config.yaml
balance_loss: 0.0107
num_key_value_heads: 6
learning_rate: 0.00389
lr_mult_o: 0.648
lr_head: 0.0077
final_lr_fraction: 0.0
train_tokens: 346200000
max_steps: 5283
dataset: "wikipedia_en"
Below are experts of layer 3 (counted from 0) of a mixture-of-experts language model. Rows are named router (the router's row for the expert), down (a neuron's output weights, with its number) and show model dimensions 96-191. Each number is 500 + 25 x the weight over its row's rms, rounded and kept within 0 to 999. Numbers have three digits each.
Before each expert's rows: "comes before" lists some tokens at least twice as common just after its tokens as in all text. This comes from a sample of Wikipedia text that the model never trained on. Tokens count by the router's weight.

# expert 41
comes before: "\n", "|", " The", "==", "The", "==="
router:487504502520548557503521491500512533507465513484521505499493498457514475507504518491488515504530485477532474429520492541491487508489538500521504461482542532523520525503507488490491482515494486492517502538477448513496472512502488477512470548486529495486523513595513527540449509484513523495
down0:513539503454466465481494462489459552489530485515482498469508482510499484474491501541499487508537513506496459504468503535505501507532526474486455504503461462509503543460463532503499528513505491508497503490470457576518516491526522550508499503505495526552478469496505521501482505468501512511
down1:527486496483506528480481514520465508496519522484490463521516498514503486426480513530508474530542510513534539510495505497466526533511495484495496500469514499504456475557510511477465496509479487529482478509498505449498513498492494480493451483496506551522528539471489501508532499453450503514
down2:440486474478493485466478537486531501496489515458454495488511497494485459534495508507530478483547478516515479494521448517473481463479507496519549506473513518471520478497531459475525527541491523511485510530539467496518488522470472526512495493507511487546529533495490499503481485516505486530
down3:499504536472490468508506495504518485472510521497504489542485519507491507492504460539497490488521539513466513549495509471505490517508475503449468490470466497488477497540503510481497492492430541502501467429502491457530547505516527478477503527529442502490507501463511467501508455449485530518
down4:506492480520521464501498493488478476509505478534524440522501574505533475504456496561492522468464489483487534541526537488485490465513483452489474502463512513518493536524477518544470504519446490510504465490492482502498548508457513420484468478542511533482485512488482466466532509503495528499
down5:492536490531507467506509478487516499473509464488506487459464480501520476534492514474486486469523494520486418495508498509515495484493513531470525511550516517488540488509487489492560545509563515481512481521504518574466484469525489509488511542522492514531443452541531509471480477506496505487
down6:500525501510507509502528481546522473438490517544491508465517469464510495540509480473503528488514503519508469513513482526548498511492500498485522485540504523527554485432514467437524551489499507505470520533491475500471522495512494469488532516457500517494481442564526482543506488561502450498
down7:479479506540487490504544504468534524463538508515504500456517470486517500467452527550532473553502490504478495475487508482482504505464511537479447479543517476508501481502484532479502477492463478502513470475533505504508523503480538504502498543527490484519518502500480499483502500550553510508
down8:481500504487499500516519474512534478520511461511480482508487490518511443511491521496499467460511531469523484513503509485516486480444510493490492504481497504495531527529482498486558494505535475518467499515510500478510466505491485532466507489529494511514490476498542459517495511533493500502
down9:512533515523496495527499515484546491520497531519498501469472526546449522491537480510532520524517538457516537489493484485454497548498489464510486559467530437504498485469519503484487482508444499533503508511465464494514494544493509491477512532546495524466479522453466444480476527462463545496
down10:474515462531506499545470508523486475519522538532477491501467558468458534475509486538522501502507495518466554480522491495474463479509523516478489513536473475520505492513500492492509472484457487502529488425518486503510490534461502502496493490499513524510474534484467455523514490482531482478
down11:529495498527477511502530530462495454479498501512507503463467489527449477463474469490491457499505453503449528501482555529469501492508508498490476515493515518496457476537499509540482502490477512518521494467531514508506521536455516450470518479508537499487509539450530481488516480490484517491
down12:516489496485488508540543561509500481483546456509488494453487455506492558533500524486490487488485540500459501500490459453530504536483515498506518474518525513491507470480477536491532481460539498503492473493518492488538502499505480498493520478553483491531487499510515474506480527509506510505
down13:472505515498531464514482530497484482510526519493472469516491569496486555489500477535526534521514505519520513503478517504451477488500520517524489513474497487497490475499510506568476465522447477521550498495519517516524502552438500421485489463472526506485491540477519471475517467487510482493
down14:511497496555478482532457521534525477486483495473521506524507482542487469479536520510502496473498498494489472484508496472515498516502496516492499507468529481489464476532507494541492503514510521501521488514466565512499478464534492534484499477508539508520509497496517535531530502531486497516
down15:489462510491503514514502480521487452560545521460526459485507494455504512506484511493504546523505535532463558491538482501447460491501540508484488466505517464492486486548511512525497501505450510530501458483534535452509473484492490502523500495496505507553500522496488467510483445493510511513
down16:450504517527531511509510528522524478541530483525483504486540535480521496501526467563522519475517518487534490467488487466505474469472534514486540485486492475493508543480481503539524522519478553511512548468510487497494484498486524543507489477501523519521467468477472489506528530496517528502
down17:553498503487483511504484471493537484496480443517505509477508485509517469541507498500509492486493511509520478465511507457516514505477539499487489498515506481480572540485451520498539533509513477503471537468440538501508493481562467533510519515470495470494524492579510496520497490527501484537
down18:523498552463508483538534511510477496512529456498532485504504461453461524486492515506503486513484489484469512501482477486492496515539508490475518535479549518527555495496446516505533484460523483495492480513483510525497482539504517495501547487509497477531500499462527491520483508525499490464
down19:529483508519528484509494497490461486489494479523503492535513508509510526475494490520484517504505447500472493530517493499470474531514523521503461458495457505517474507546499531504477485453468487495533489483477518500473516560487526442489471513472541515496484538458507481482506458456552520486
down20:474487480531521521463521485520544498492458437531516496470516497510435469517506523512505502471532509499538509470499484454486502504498528514487514506524496491509489532489519489466541524516539463462472522535488492504465449476501490477518509504470510472519521465554503493505496522468495465479
down21:514524502494473503492531451501469528526504497430535525509476473515526479480490523485505524524506497492498485490467494516523489478490518520519490501555526483532521521491508504507490522499528516493462519544445522503456529504500509421502536474485521497488475463517522524511465492499473467521
down22:505493483496518523541465531495490517500485456545492458470491489501492499513471517470533521488499554539547480486483505483474542493509503480482512493546528489463487514467490503532514480466566524494513440525507492511493515488535515517480505488491491495510519481534493453517506504485511479476
down23:504497508509485496500494535484507483535527472502456509517504562488486525484472447517512480497500479508499532492497491484496485446518496497494444538500524508487485475538475487485412522534506465488508519525510514424527482478478502509504498425498494517495513527503494508469503482476517459496
down24:462509491475496495508529506493553501522489464493521524561488531519475485468546502465463514510501492493513492490498473461494488511482494491528473518459525503506440508517486514477495496539469494515469528461477508494497489469505527527483494496491510518515530520462486500528535522533507513514
down25:562483472519498492492509500512472485495454436532516462513530484489498537524487519473497564511438471490496475505501520496536480518492467477508541524486510508475501512470521491481496505499499522486520507547512501522515531479501513517501529497478535508476505506486510536490505506503497501513
down26:520521503482512510533519505467500494519518534451528456531523473501477530441464450511465488507481535524499479509515521494455471420467500489521497456513466525511489495498463485479480500527509511510508461500552461436446524479483531488508475494495508505521521488483478501495521513468512533506
down27:455524531516502462552477473484505488532550527514467471523457531504501558483461487502499504495505521483489538507472530518480503494496494505534489494518488454454490481503493535542502493475483509490529494495513509558525509522487518512466449510521510523490464496448525507508527513478512500484
down28:455502469503506495537515494554516518481523459505512510483533485482499504515486485489516525512485537532548533465538527511457517491507554447461525515523485478464472543512494470481482544592550528482492492494505486481521440486550497522483545437537497500491505475526494499533487495503500478488
down29:492471511504471513510516480506468517503536567504539492526494495505488499461475500491492498491502475480459433529495502508484453503543488507527485514481494467511491507491495497512499481513474531520491523516503480497486478502495484463496486517428498518525547529442419521480496499470553528509
down30:486527508506513508548499521527514512484402506502483533529536540563501470468464496512514494533545464524532541446443495485515512524497504483536471485491498490461504506502483501508499442510504489469530527504516500518499506547504469550529488480489458502499492504476455477494510519503545501503
down31:527485483490510481492486494488468501486510480514463520531512516485510514468475527516488491518470456486472516511505488512484443476520524463491455447465537484508487498504532532537483476474479479494519513521488528452535517535505515437497488447532489509521538487433516514466500533501482482481
down32:499465504456450507506472532521490509469481499475478490468499507476484507526534512451501508494519518537503522528492445532513496492532504510468547558495486500524523475523528531498506500492517524501507529511499559511480502535517478479458485473459524497502493518496478436486526493520474480489
down33:524517493506525474474497558494502541489519518552448472526493545538496497495504451530459486503455517538455492479534510509469486507556439469530479496504514459486503503486479533495489505468464524508542472479534507502515504489502533478486513496503467504478494506455508496473489518461541517489
down34:524496513500490503524506526498520567542508528459510458518515478472498498512486496518536475500480524524460494514491516513510501509530533517460481480482471536491528508530450503566490570467502476513463529502504489408483492525471497498506461498516496478521513515503501478516502511485485497493
down35:492488566490497524517481515493512450502504504540534447515514524486487502452519510522517479505550444530482472507510498519507500467515498507507523534494509519483508447524489480465533523484500489476537534430502488516519490512485485474472457499529462516498508529489507467495512502483525513479
down36:518522512469487490502501516454515494503506489487485492527504509483560489461516434535454508494502493512470514500501528487507482445514481485506470510472460518518499449515516482555499522493466473518489487518492501490497487504484537495525519523512532535463523513438503467463492496494511485500
down37:491485451448467520487477526503490512486498521477516498535489478511520511500510526500494492526446455485463479519503464479492502520494462490518494510492484487470503511520472568501523479497560488496479493519467445533486501509464504534481525542533504510483480536475503543496547518540509464497
down38:481508492548489480516540524513533526499478502505494506556469457486512477517491479481500453492564489497486480512524483486507545523485558516484493492458501526502470502459492480482574544495478471533465515484493544529408470480516486589543470510476499473463530471483489482506509483463496516472
down39:513499519479505485456472508487457516549513531489521482493511515503505538484490478500504476501444515505471551483517536525502489529519483493517489499488464489480467516518468497467508472502454492500500482471546469499529536484483506483448478466536502484487523498449508488516470516480501483494
down40:488495471499488448494524529456519512478534501458531529518491543495443483466493514531510510494549502560478545522518532499476475473526495536468472491546469510519485513514533549528492574487502521531506493496502503503472512492488529460477510447488505484516494536481489473524522526450489495502
down41:507485511473479475505494508509520496481511540474501475459515528493507540517495498507487493544494482506472524505473490477505496501502505514464471484497502492478499540541544491527479451492493508516505545503503482447513515492491483504489480457520507481487535518488497509518530521505501489503
down42:521514510526486480508490518460527498500530458506475515532480527470514551487531483506473500515475526505489521471482492486496480499497486484521504511483469506497496463561505482513501497516468516529470521447513498419489499528506481485518501490489491564556504508513496492476524490469531486518
down43:507524473527493469537483533529518527508512474515541554497545498511554514517520491495510492501500452521475504476501486516517523504501473464469509511434452545481486483471519482455461504512498507503475563508535552470460542479513501493537482468503480494469509503472489505512498510470482463502
down44:506503511487506519501523558495505502511512463473485499534521434531456488539494488525491492488524454483537495469475451496500482497493515493498504510504494497538502531489481502476487532467549519507508489477499517580465486494485520524419508487523512477469497541491550552506491499522539445475
down45:526504488487468526470538510510485510486464490507549528521495461502494474535500518468482460496481557517503481480445515477515527519485471469466554480490523545518540508462502480481517522489592498484480499517489529511508494505521502485506469535536463513466529433516530561490476519503484483520

# expert 57
comes before: " |", "–", ";", " (", " –", "',"
router:504516513525489508511573482516519543485494512475509514501476483498513491513513513483455506485510508480516486485509466492485486402504507489510485470492457447510506512486512490487509497506484486531476504511487484517487500527481488460506440513512499506511519533510520510551446520544484511474
down0:506482503547499474516527519512495467487509470546511497534504479486500451503460567488492535508534503469553555468508492493477514463516496472545475479535503504520507530519466498495505512483516524501494490482527521476491467507495483500469500503467529515520520502497516523537490505480510504505
down1:537496489527491505523482526474475506504506534479505486444557477454499471473522485533461484480504501466462451488515519529537530494469475482499473469508508488473479503486498512493493506528485512444558481488443499489509483532564478502485549493474488500511520492479497489477475453515479461491
down2:506464494527483469486519474444521517509456538459474500471523485506517481518486470520515481565478543500497467511510488509488493497486531489492525512521511544490478483502524469509448477503513516512449487509537492546500473432507513528482505493476497495490519460468482479482511486488486492466
down3:529436523492516499517528494511507483520521509481496532469520514536452458535464532489507517490481525510502542483480508473557465543479487489479478518519482501486467469486550533447507495503513530515497527480510504497479534535498482499489471480508428499545505505524545464512460481514501476504
down4:460478502464485489482508553483479489532473484520522492499453485459510480480473506495503492499525459517467493478527512466562493507460532472496485497527499477517467515511533506486514530489483471523534481490506495517507500510523506524505525508489490523484502533459492457492502507505492487495
down5:517514508507437504511479529511522498485479427512483503510539491520490503478492502495479560477506518503489475501531491506527494502509514511528507444466510529503539485505485466508469480536519479487504525504465503463542498493543507501524489472537512489479447481531509494473481455528459488483
down6:541486473558535503460491502505488489488550496553538504490531508523502509515488512500473456502499508497513441519537530517531516493517501503479517512475499494538480533519489519499493483507480499474508524528524531522532469492506512566491484474496512500476458502517494437482468487519516508501
down7:498516476503466472480485491484486504500503480472508522517507507520455517533521475505512495538465426488524523536535525514503527523529534503491495487480521501458486495503523517519492467507520497519491489467516507508521493504501471444519508494504495473491535504509536496469461527468455502460
down8:493504466516499505486518509509500474547499512542465474520490440451502487497483468509513479474509490451506491535514502509462462523511533498517532499524478473503526515524516500498538478488533485510476492479494574511532500492520521493536501479517498459503483476507477538486480496488521506537
down9:482527484509506579487500512484514513508536505514512534515561528493526462460459477475477487502530505485500500481488506528500527494494512482481453515477511546518513472542544497475510511492489495509501488494514486478439520512518467546487486488507509495521524468483503482513487485496474446499
down10:440512480487482465528534538504490507517559490522499510512558476481503469472508528523495533530504455502558505486501489555471505497506480503514505501512531511500497510498502494531461451462478491497498510491511511495519546461455505501501493521497512507528455550454561460492491450494519560511
down11:470531537464526534562491547489467485506503446482520519473519476479497483486494474477495521537513500538517478543510515470490514515536538489481497538452528470454475507488515511519546505480532522508497545485500510484502516516499531497485451488490523476549478512550464480508489576525482489451
down12:498466501440466525513492470490466531476488469507496546507504474502496502500503485511484460518450494465539465454525450487514528484518523513472470523451498482498507516463466509472536479525528501504498506522453495520481508527499518502529483489518480542515556489484517487460466513489503493480
down13:503509555494509495471526516514492530485510465544482500500491474494468437516495524480543506491464528492478523469457531497494513494497486533485481473518487520500521498553478442492479509451524473506509507482549468529474501550480525528507515482514504516530516510546492542493475478497501464482
down14:506511499508487490480523507484503470482488468515486540518502544483531520508471481469518489507482495485512499489464537499497495516497529496548516509529490463534553471524522460487478498519473494523471499517577500545520494486461499495499502522476535528528487509507485472503509528515485513488
down15:481455480556478450536517503507524527481457479468521460496506512479512522495491533504501495516477490511476469529533536468500517517469444537471514541512506494558523509450534447495529507514514503522504518543484510555478491486549539525487494501533500451479517530492523483526515491493503483515
down16:486540535431463536494461492447483485499498528493573502484495493514531476512446460552418519461491515501462544483496494522537463512511486491482462477463504501448490540496509466549506484466525512449514477504537520480461489467477511514519490487484478523510474488532473521488510494485519518534
down17:539480540511484492413515544514513510509483503491587474530486507508504516493472459485470449555526460461495545498504494438502495490502502480506531490512542464522510546530514478516488540519487488537524538490455487492534515491511505495448517484511443463512507473517458493528496515519470461531
down18:520511499493484496504489510464470501490489526509509523459497534492582486514516511522487458524498519464544471469484515521418494520486505497537493469524503474475528540492546518506528510484443516535516484494479481579534494506511497486488471477460495533499454500427537494492520451474478503419
down19:533472455479467502493538497525488481522493498510506483533506479502418478472516510484514520497511464524497466473499474486469530496534489528502516469497523497546464557505509539513524483493461484499491517550479504470469518518514505521463535478478520503476467509464472515534481550466505490480
down20:496507512506521498537500493522518467522482481520526476457503495488495498476481532515496526524498526505540502536509463486469494491518496511488498498535511537505469521532532473473540515518485504517500497498555501526436493541520505513488480550472476459491481516489533475504507490470525461488
down21:537453523521485461496520529483534472496523469515485465479478498519503519501557488493530450529495489494479497539473490476527506518508491508564463472525471459536493494464531527502466475514503517519496527476452500489520459491492488459471517497462491487474527496495499490498538506513544495507
down22:494506503521501510489476514541486475471532460482546474513503486465478483514511454535527496519519486517516470466489523501506516511498529482523502465506505525461497492529534498527509487511505540510478490469504520499491508518521501515530488505474520506536517489491534516472546504465500487542
down23:509459504444476487490519466485458494516536516493511519498519496499502510514496533480500477498497510482514521486496468505452473502489500511452505519486476531489502556487466478467525477492491503525512504507530453468477545518526535470520523464486504497499502463457504514496467509516470466493
down24:528503454529502495483471532476543473541491503517505445486508476510541450503488515516473487487472551468471496500530463535485506501518501480493537466462485483500503518467492462543507512533507560549490492487465501478509507484510511486488463525476460532529479544548493469557463505511526463497
down25:490500491506523477519486483483516512480504507437500467487497539490506493482457486515459463482520506513491549526537517491473444513515493487474488497489455461534473527468472476498511516468483514496565515555500492459500500499543515485506489496524453526535535512526535470497551470474547502493
down26:485517505528490508492497461521492471513491480489504502556480437480479487496471539505488463497508495490494502508511501510534524537460509491489498465437514495483498509526487492517521475533512500480443501456490461472507482476509512511549508515512528512450530494482481544492505527500490502505
down27:494527498501505506505503524517481491518510477507501457491458488488444517517508469495538485481516530470435488502514486534477527471517485523506522504487515509501523497487520513466513530500524481509488482541479480532521568502501524501443524495509499484479453529473511479491530500533474482519
down28:530467510533524464532508448495489501502539514535478479479513554525451513458481501501508518497493499520539495498537470541504486541491506500482504505489480495542450502491547498532501520515505489509472485480493534501478509496520461496510519513491548468493492486470506487513452494488486504543
down29:498479510477479486472540536510532500497548446566504513478479594521457539535526490536508479494506467453491509503491502523514522468536543485502497507434514481497480546492494544502514510517514511457502487456514512502474491515512481479492538493493528537527480494510517507546517507509491488543
down30:468493500474525511488475466493513495511492492509540510512490479475502459485493547485487518549452506475469509525570500552487423478516492428493492507499500477469504499532522509515482504468507491493517469538533520554508465520508452503494429458558523533535507513547508500466524478504481456483
down31:486488477528515470510488516464514526506500506492501526501507463478510509506475518539493487529518510488459495492494496488509450501465526509489517487527519494520433538516484520493517499488534427515514531508554486481519504487502517456503445459503502507459511489480537608462493495503513513492
down32:591509511492463480494503500475461508502488462501500494473490486530502531501507545494493486489491494520498500513523519497546523489481484484515510493505488471509498482493507525501562506528480521498521481486467482476488475469495505489534535485427489517486502478515448464521484517543483510528
down33:468527466514522485474489519511540467490508494489511509505498476493553529524519548528527403502486516513483444492504513521520503495492501493471449518535479502481501540525510524521490504488466524478473524502508453462532516527539499524453489520474539518527513480477493514509488472493481514503
down34:512522523467541487500526479496490468493486507535482456461492470476492456481505471542529490480506544514474493507479466511508523494489499517507506461520488493521511492524512468521506507498492483476489520526494489465489508496507542503507511481506522468478455484523483459525476454505491489513
down35:496502475499466510478514492502515495461521468492531484470472540536473494542499470543531532494490518545501513461478499515530475538553518509509488504495507406460571482513496489409480487500497486453515524534492487530482553475483544458492499529484498526525496453494546510476475500507486475511
down36:492514487486457453449480446493513470512463517474477485523503454514539490485498490545539513525494488490527499496500496523486442510513501484497480498467498442494516472457484481518493524511566457479468489469506485532486522512514459482528481524503447461492511472515515489491511513492502510515
down37:507495521521491500492490511483478477494526524443447483500473528481537510505479500556486463534503571548492509525505488505478529536499514488515490436506492518481528496531511535504519445467518498474492510519461485470487542551518492501495511476545563452478523548491517465540516523484470503494
down38:515499475515508525434514532474539478560512501499528516520502505512475492451512519520492515569480551499476466498546442490534516496442480509523471525522500521473494497507497471540461485519530480452501477512545494508479493458505536465468511514445498520510515498541509486516497473548516498496
down39:525511465489482506516508521483485479500483516489494536484484503507509502526507530519480463465511535490505494484525470479539464510544470494508517489495495493518531518490492511530508498464489495507510496465532496483531504521502495489498546514532532473464499516510546505512485484472513517480
down40:534466529512479520472488535508483497473516504518491474516502503495518532499529471491542520503462502483490526510507505504553485476513463518528475443464511506521510491495507526531553493478521497498474455508547510492481477509505476485515500486542512520508485497508522432503499484520518491518
down41:483533516497460506512542530549487491479474486466465519553510514483478479503531525509477525467529465584496506510512505489509461470511529499490475498485505517497455526496479546520530436519519532504512563493511494529528465506513508515521483526534520496501497505441520495519543477489504481521
down42:485505509483490497482471499450495471457528495516451508513474455508510523495504496502507482519477496551516509459510534526525486486456535505488458495509489524518501486519535525507541517528525483482486471487480531519476430513529498481507472514493523488515497480510505503477477492496499477492
down43:500502510496554540513515479509506504450477487467521512499531512507501479504471418500504483515480474513497477515499512510457481559512523521487517479479453502478495516517469477506499504469446546504475536489492464519509483536491552486507502507515511481494516468436464515461476591506489483494
down44:492464498558540439471484474481491508532535495515506480528529504479517500468459500518448506521478500488501462544512486456546465514529514498494462492476489469473488502517494524525508523489479496488532505529511491495483523471510515505474476491477548514515474496522485512496479522509479488523
down45:491478493520494467542493516497526469570449517517488488521502502532526506479507523457512470551469509500536491521529563490516507485531512518497531501505523534498504495502474505490520489500471507509498504465510474505514505493468485482479482458511510505500487516507499499492504465479485532512

# expert 58
comes before: "\n", "|", "==", "-", "The", "==="
router:517511536502483507507486490467500512433524500485514520504506497533497498493498496485502511487483454489526491513523506525475505522494474512524463547519526489504529476503492493501521456497497511546507468505490497527480481552468482525499556509469515465499506534542484486478496503538542545521
down0:549493505487543492494502486514479499496493466480508450490505446516495499513478509486497518444492495531536469507521449538482517495507491498473482457540494528493543496485492481498494495520503482492482481505507474538471500523531524492481515545473495489489483452533518492479505486487479490499
down1:509512495504510528503492499516499490484483502495516462494464481489495499479497567515496505494538483481480440514542488494483473484488524491475503479475533533507574503502460500473503499502497497542488501545528482522500500489508490477493510519539530513502489438514459471503504488491465524508
down2:506515472518516506498484478491492506467468461533493503492484487505491514473477477482515522459516471499466506489522495534476533484491487548465532485507495492490522503472518523500488517492521506497476528481518518504505474468505497553533483495514533518486521480544488475519504489495519454491
down3:473485481539495506443519506500473496481523485512538529455504528528466473502470508509475537541521496498475468516476442482494502519508526491542465488514552504460487499546495463496489499506495509529547472492525503515522480480485474494488478504482492505500500513450538497498480503499470504503
down4:534532446477523492505529502469477543462512489496507462539502486481482501520533580493494481525527498478479485518455561524508479506489519494540573513499519516508485488528509529496479522503541501490505541528506507567502489513544487521503503477509521504498462533543483504505518483548531504485
down5:480496464442485543472498504483525469533504509532478498500521540518499488510539519481464477457493484528450497502459486512499519505476498547485553459514510482534472478505518470491462497505493539449508515478490520481538496459488449510474486531542492508514490474469498501536512481490531511527
down6:530516499507479471489491439488484502540516495479511525483527500477492465508516461508523512505483519474455456472489516496490495509546521529487514535516480478502477540454451482519479495527497488534489472512475502508472524502516508476545494462500524503492530460523563467507473473520543548487
down7:491501476554473516525545506478516503512551498479510523495501472470497446539516526490482457494463547449458511499473559476478476535497514498510546494513459519487494468470474515472466525497469526486545508519516466462490500493519488507519540536582469539480469551498527496522469550493507505491
down8:545510506499535474501480498530524478496470517506488471479528481468422479533475502482470475505472506441529491488513502529489463486515536515553515483514493521526471487467495494508497473512461494513502521515476498559448472522500520483487497504466522517474509497471539502529549509478510550523
down9:477480484522527482484524481474472495544497507496498483443509499501498475568458524501481512459440503505505507524506470523505525482510523489484524437520491518498464543514514476501522473515526533503503447479516530484483500520527523454496511538437483517480499480522508501490503507502486517519
down10:509461507492477488506486476522555498538522500445502489481480517524485503499513465488498523569501479535525505498488468471499513521516478465493475480533514520474489502531525516518518513507481508468533480478545499464471518522503567433494509509455512546546492502516478499486493511503470499451
down11:515497477529502494512508520530524510535461492488475484511492513535490485484509496497533534504497499514481507500500481516508534478502536494532515451510472521502497492482486507483517435534479492502508490495543453535525496502512541525493485524498501493502463482507491495521518478489483461517
down12:458489522488499512537496549482523506467514487485502545500500525511495509474506533478560492508576440508507511462500484504478505456496491468504502545502522525527475495483486487499488476477481475503483445540476487474541500480491508478454565498523517485482500482437478435491505502478489479474
down13:492478541513513532477478505486483509504524502517504508488503470539514485485509481494484498512462501533467439531548513544499498491481473501493479469504480538436528481509528509485502525474507482475478490515503501500453503535512486474500512504477474494517524508526517525499500436498486470505
down14:481524495477496506555492518543525528504508495440480513456501509482494512497467443518502497508502459493505512512493506492476535534502563471473474469494483500431477483482511482506489511528521513482482500474503499512538488556487512485491505480507492491466488540456477499511529514547500495514
down15:528496484474469494483489441494451508474485527496489490553462504489514483480470479517489501467533538490457503477473451513499546503454473520505482516464512488477601463441490514463498555516504487458479540521468470500479485498479516500524546497505452482496458512523491469487504471519496480495
down16:499490500518522478493509482512487511526532463538495488531495488503531539489484521511491510507486481519460471461480482502504506515472473459503475517537454497512510500521497496560484500498484521536491512509534517522498482557483524478508445523449493464490489481511497496493493491504484512544
down17:487479513487494491502486564480509530505555446502513490531522519514469498517489492518470488495538467527487517504523468550510513529483494474515484486474536509511482440523552474514521509447530480517502525509474544510510521490500487543483478536539504491555533512530499482486468523544528479482
down18:503491480467521500479458476507476462502503522518502531492560513494528478518486541487492482481515504496539473492484502526510482496500472488531509495523476480512487493486557487477529487506533487426513459538485471473525481480492503491525467479496515517467535489562563494527550526445493484504
down19:483497479518480511479486510502525491489506502490460521466474543503534488546493512506507491541521469448505466529497484484489542520525522480495516506548427488496476490496500478466473536480531535508467502515475488474516496496529511508494497504452502479504494503531486506519487518483477481496
down20:514511462486462503500463523492496521491499482462460513482515526462487525483477529522513478507508525516508510464499437446511533481494512521532429499511474494514487459520497522522457453438519512513498483496499486508511546534503559507484509521520485460483490522487506499477485456496473492473
down21:502520502502500500473506471490491480505459523490449506527528518517511519474521498476515500493494541477477525512493479508531475473538504534470503485480490525473501480488495501504494532492520485472508505502505462512455554555486504527467504440532487487489463476495490541513502454508514529537
down22:560503511493532519469511466480542505494480491500488532508469479520504502511502519517520487539512531496499524505487500510488529478487493522528493490529498499503494541523530540513465480481523558490489506535482500516481525505493516517471512477480492453490525557499487439450491521510477512483
down23:498486491487491528514551507538557516489474519506496489493456455467499529495498512495525529496527518541498449520497517475537519503493519479484483524493536495495488472482493530519483502518504486530489500512501513510476503493532505479497481468503476469509475525514465519481469495504493512455
down24:492488473459493478485457538484501509481517497480545490496523521511517530481527469516492468465550532515496467499523474503476485477545489518464514504499518491516512496474478526516496475503517515519506528491530475479555507500455529496498500514499511488502448509486537496524517497517533520496
down25:500547485487512517508479496532454508480485499523497502431521456469513546454498525538505511473498505491497468529490540510532520555528460521526555514549553472459529470523525493484464486474488478506523487526499490496497498545485510521492508517519528515468503456507501512529512546508490506501
down26:531495504511515477503527528484567517471499477480546491524464504505521503512542493481498530553495478488501480529483498479486507495474489536487496481532505540495508493443528505527477469514483511489503504502480505494525520495512494505477496476478505495495528486444480481501542460519532494480
down27:510498550489516511511485512489543517503464520512509493518460490439503461501534519460501473454503516512480511525490502474458471481508518475508515522502494507494487525473480480455495588517581543497487477484504541522494500458514488473497515515493469500527478482504531499492502509485491512484
down28:508459543487518464530428470494490527493472498493478543508537521497480501500469517468522423518492502544478509485498496474482501510509480492490475520481484503523483476493514511494478481465497476478499534495473515478517489502481556532490494494522521530509482528503534525509510493548500511526
down29:482480520510484533514512486556474483501506503484535474475489465487512479482497485487488519473473516469500508520552492496472522498521507492526440477512460520528495422486464500503505552493521514481500460474509507475527521501500475469514501502485495510474505493522525497492531530478484490502
down30:496471492492487502494515519510513471507508492461496513506496485493465519492490510514520495516524466502487500487515535505517551490550502491485508462473506460481487475522463462525503443513508518532495495483524518456484523478523485534507512525472503490514524465493502443478494524499532464472
down31:477499539506454479516515462491493499444478520485526489490489488513511491486449461487452507542469514486546486553493529486516472510518518475475515538532518487492483518522479543518476509484479509503538480500491515496498504479502516501515520534504487532511555530534478464477496514542487508496
down32:505501508481471529489545486523519498539488498531504507507526497448485442531510514509501545512484504488481441471472458490457505544500487512509475507494539541532448512517521524487489503513534492511485499525503536476472523475487525455516519478469538540475517533532488542521477474523519504477
down33:480474488500569484531520534555539501538523513545511488440523542490486523497499478505476458513511538520477520484507500516481534491546536492511490460458465486504509493472503502564466495507503517509475502481495532446496492491476512469475468517444507499506473523550520520500482488506496524483
down34:505510548535535525524470511484477490508502518448516512479494466475527546541525397498517515501518504548510515511511499455483476489407499474452446479528507498481463511479522490512500460514519528450480451459547490556472510461493497494465498501474503485493488480509531476495494512488490563468
down35:519478547542505524510507515544483486543451498473504473515476505487534498511523452515544499488418500501448487472502519500506505509526536486490479520491503456520475465523499513447479472470547489478515509504508472509524478561512496502483524518485480492549501511517473484554507536484497473435
down36:466491471514517533512487485510497510540490522518522483518452477478516493504501472491483480461490458499504500481507522472480494499508520503490531493488487485435478491499463497493523507531500507491484488447543518504481521480498491449450494535452511521490496437438491532532504496530501509477
down37:454508444518502475519529565490524489450480506487532477517491474519504488514511506515507526510461498467513471503501547502496462480512468525500463511465483536498491479457475503501499416500537509569460505450485514500502503513522511510494486515497482518486513493472480514475509467502504488506
down38:498499490511496457518488488472470495472504528502515553505451482503545460519481493509495462520515485460504534547501508483477557490515511521472487480477452517471452530504466491521489493524500503500525538486519496506551552490482529490485497515522495514495501571491478480459499489494487510509
down39:454510490498505510452454512493481467489489483510491442519509498528498515497522433505460458454509481526491470456498514510554477513523523504512465437510486496498469506468484484556490506501503496513455511504516551512460468515507514485495532519518517476500504535461510492501491497487483506528
down40:507483501523523520467507475473482531510468535482463508497508496542485472490540466514498537498467492509435499509461516471492516462513461480477481472504492458452489470486487508478505513487535491476492456521453537541438487527503499466497539501531555531497513523516480507453499484507532482529
down41:432490498540507517522495531522490478543515473521475530497509491508509487482483515462496512489515494473504521502535501513504507500498534491487461504543520481465493480556485474543521501494523528470535493480510481500538486454490528472482490541429534459517471492438516500488490532504503495504
down42:547493522474518524490517492484495476514563474514497462506474524486494535439501501519517491485485470497510467458514494464510512478546489507489515533540495508503487446495505471504496499496467478486472498507505492509525495501448492492435469540513470548522547510526495481503519480515484526488
down43:516486484520491476520511511529509490488506502542490459456499538501479521437534521466515517511495479477473520494454509493477481503494517482468486504484465539517495490502534474527527515497505551491505490512499502515513532508447482457497518476523494458496471547562498484503526508500532537508
down44:493495537466470473504465473494459514479509536521495513535552511519534491479478496509518509519503483471505475483482487520484472521469505485513486533507474457516495479483529504499507544577518467508506516511482502534493509469534490482479488488496480497516457536517490509491518471511511468512
down45:507501524501522476494496513497461446535465547474484500475512496509491470501491495457481496455546521522503494525500528514536479541548514472533456522523498508457529515512550453483531508499532489467469544527463512514522457537528476470526490482495475571539520486478497566522516472443470478485